From a checkpoint of a small mixture-of-experts model trained on Wikipedia: 4416 steps.
Below are experts of layer 11 (counted from 0) of a mixture-of-experts language model. Rows are named router (the router's row for the expert), gate (a neuron's input weights, with its number), up (a neuron's input weights, with its number) and show model dimensions 96-127. Each number is 128 + 32 x the weight over its row's rms, rounded and kept within 0 to 255. Numbers have three digits each.
Before each expert's rows: a language model's description of what the expert responds to. This comes from a sample of Wikipedia text that the model never trained on.

# expert 2
Description: Event verbs, time completions. Past-tense life-event verbs and objects ending clauses in biographies, such as died, graduated, returned, him, and years after "in".
router:087085101106105184169146164153129139132165119133092091101102084172120120109148110043118143083156
gate0:150142186079123175119073056088119178122147151113154144073149145158157127080088155099163153143193
up0:171106077129077129127189162145111084100151110161127151119094133101147125092163145135070111152147

# expert 6
Description: Modal and auxiliary verbs. Modals and auxiliaries before a verb, such as can, would, may, must, not, plus infinitival "to"; also word-initial "can" in cancellations, candidacy.
router:091100185140136138133152122210107150091148177170125101131069156155156121091157127082185169087152
gate0:154139143115163106166111169214127081082101126096178141099123121112142105157145137113121087102143
up0:113171086096111106126125114138119074111085140164160109189155096127111111089087173136115165103130

# expert 8
Description: Numbers in tables. Standalone one- or two-digit numbers, mostly table cells, scores, stats and dates, e.g. | 7 |, W 73–62, April 7.
router:131164152151075088160158116187095149124139166157123107081126132169176112095145099136102132108129
gate0:147147187115111132182165164141142121109171146082136122080123104131134132117128133171139172109119
up0:108143128104120132102078085153089091118137100116106084164122094129123161119122173155108121113168

# expert 18
Description: Transitive verbs, prepositions. Main verbs and prepositions that take an object right after, such as carries, provides, using, includes, with, for, of.
router:128139134093085153166214155145103152099176166125115137099136118211136137118150076137187147092158
gate0:129144120082137166112109089114189142161135148137064173124144174136133089104150185121122107128174
up0:155129157145161105124084124069133125110130090174175156098159138095110145155128106180106148089164

# expert 42
Description: Conjunctions, quantifiers. Coordinators and list connectors like and, or, commas, plus quantifying adverbs such as many, various, especially, relatively, in descriptive scientific prose.
router:097116177107143143127217121165058122099120145133140084113110111198127141128167113138184134157158
gate0:168131136061141113116101114095080159149087167077134130139118132157122153121102184113124178139096
up0:109127092116147121137120137135132183185182101164088111118143109115100097157128128152131135163207

# expert 40
Description: Lowercase word-initial letters. First one or two letters of a word split into pieces, e.g. w-ifery, f-ugitive, g-rizzly, St, sp, br.
router:103116095126107124137157188181116186081146156150158120071087139134153148102148075117121146095132
gate0:126095116115104127164160161131137119173133145145123106106173093069139110104160091117140125154106
up0:132141144120094104084142125138136167134136119071154128107117121138143151160108138201113136169083

# expert 34
Description: Capital letters, acronym starts. Single capitals and short openings of acronyms and words, such as D in DVD, N in NBA, we(apon), so(ap), sc.
router:125111164119146171103119157191139143126178071144095119154120111153169128085129126103150162125150
gate0:127145134103126121148125086138181158108115143150152131186122139089142103154124119158102172129143
up0:125058152144143158172181088096130093061133111126062103157101157145136155134138134178110145119085

# expert 5
Description: List dashes and prefixes. Dashes opening list or infobox lines like "- Headquarters:", open parentheses before years, hyphens inside compounds, and negating prefixes such as un, non, multi.
router:116098110125094118153110132133111154089136175118104133110124135114150147077180109111183125115119
gate0:119116157122232125137058162145140138106094109131201173093124174192135186124141142152143134119155
up0:117145154102138096111179104083147082104115137155079083130084090096077108133155116082139075147158

# expert 19
Description: Mid-name fragments. Middle pieces inside rare names, especially taxonomic binomials and foreign personal names, e.g. Good-ea, Archierato gal-ap-agensis, Ber-lo-cq.
router:108101140110158093159157144118113157109148134114188138106111116142108177127168103076174158098155
gate0:141164156158038153109117112116141104096151151114116147088106104151150133119151121120160156133084
up0:120089174128120107111113104120129121157091109068127154172133125143183154110133114075117081157123

# expert 37
Description: Surname fragments. Pieces of personal surnames and place names right after a first name or initial, such as Gre-n-ville, Wed-dell, Fe-nton.
router:148130197081084192150174165130099164080147150118136093107095136132124150078155129067123116142139
gate0:146137132078147131085137198127141139073146095125097071126155173130149193076164138104117041135151
up0:195122129100114104128172107121122123107141124118085107165152201231173129152103152130146163068113

# expert 47
Description: Scientific word pieces. Inner fragments of chemical, anatomical, medical and taxonomic terms, e.g. amyg-dal-in, adenocar-ci-noma, tetrahydrop-yr-azolo, plus Species, Clade labels.
router:145092157126131145127189156200098144094167110143175068091134090137149159128105116093161135119128
gate0:102149163126115167125162106087124121111182163142090118070133126136110163149060124168058087145150
up0:115069152114133111094167114146125152150172078172099121115142139197176145113135100172106127084158

# expert 26
Description: Determiners after breaks. Determiners and demonstratives, mostly "the", and sentence-initial The, This, These, Its, Each, often after a heading or "of".
router:095120166094084163150151136166107128099142123132150110105078124155128162110210111131143133146165
gate0:110072146100077083057118167152176155089137132109097151135105182087162167108137091112123211115137
up0:109159137174096138140059122159069145152100093162219117097143115105095083099094128120142138117159

# expert 39
Description: Participles and past verbs. Past participles and verb endings after was/is/be, such as located, built, known, based, situated, written, reported, -ed, -ing.
router:117098143097144132135135157131140144100152151102113118105089143140117170116170099093116145114144
gate0:132151122116113210165111137138119109112142148105131124161105147144113157160157152102167136138109
up0:084145144172134126160161158163138109166115093117122085139141170171139129200114163087207139114132

# expert 0
Description: Sports career prepositions. Words like in, won, first, scored in sports biographies and club seasons, e.g. appearances in the League, won the Cup.
router:136126157145069142150136169119100152100143079173062120080133122128160109104175102092088154099150
gate0:143096133119114104118130134107096118100097152084209181082117178090106139071112105127065164175095
up0:117118153086166081076151084176142137162068147149139069152093106156100165180110124099178142108147

# expert 27
Description: Narrative linking verbs, conjunctions. Biographical connectors and verbs after a subject: and joining clauses, was, is, were, been, who, he, eventually, subsequently.
router:104053106121149121161147126191046180123148124102095082115120164142134166129147114131172126084164
gate0:127132116106064186124150158181124139106137118160106158128136172119126170149109111165119164153126
up0:103132112107122108171103178141082165135149096142116168097145174189154083104129123159153134157093

# expert 9
Description: Determiners before nouns. The, his, their, its, her and similar determiners, mostly after prepositions like of, in, to, as in "of the", "to her weapons".
router:118133177085094184128143135201114108074128086152104096088105127203150163110171141132138181126173
gate0:169127131103131191185136163121109129158167170052112139103132129111096141131137128136100088087080
up0:079132136142093126150145085152121066164193102172166095076191066135134140089118088111128123131132

# expert 36
Description: Sports table headers codes. Column headers and codes in sports results tables, e.g. positions FW, MF, GK, country codes NOR, Time, Rank, Win.
router:099068147129108118114139136192157182128146156137126109075118125103147114135137109104176149157151
gate0:109072107153158118119173091107146156159120055080056141056122143172125100119168177110154130130106
up0:126117124130174193150131121136142170155073082091089151186075137128056145101166110146126183114114

# expert 35
Description: Clause-introducing function words. Prepositions and subordinators opening a phrase or clause, like in, during, when, because, that, of, for, after.
router:111123123098137205170126147127103144069145126129117098114078113149097131116161045126129153121150
gate0:104136128130030133088144144176118166121161176111144103092114172102194129078135143142151141122138
up0:168129104125108195126113144137049170195105185130116090130147158122172085095092134180131109168119

# expert 41
Description: Word-initial syllables. Opening syllables of longer words, often Latin-derived, such as inter, cons, ins, des, rec, as in "ins-titution", "des-ktop".
router:095144132092156205167121114159136137108121143128124126122137135172111181120190113119122177114114
gate0:094131107124140111116130120081106089091119091059144116130114143106111119091150103106124101107123
up0:145122158149133130161086118088155118125109143154080150172108153071155072115142174060147081157151

# expert 28
Description: Foreign name fragments. Syllable pieces inside non-English personal and place names, e.g. Kata-rzyna, Ak-rio-tis, Fu-kui, plus Greek letters and bytes.
router:114102120071116150166099129121131178109171134159107167151110141153119145143152098135127156092170
gate0:157138147047130065140186109126102164194165076120090134162102102116130168137163128067144161139093
up0:103143155225140130070111106163118086182128134150100143155165132147113135167117137079134170088097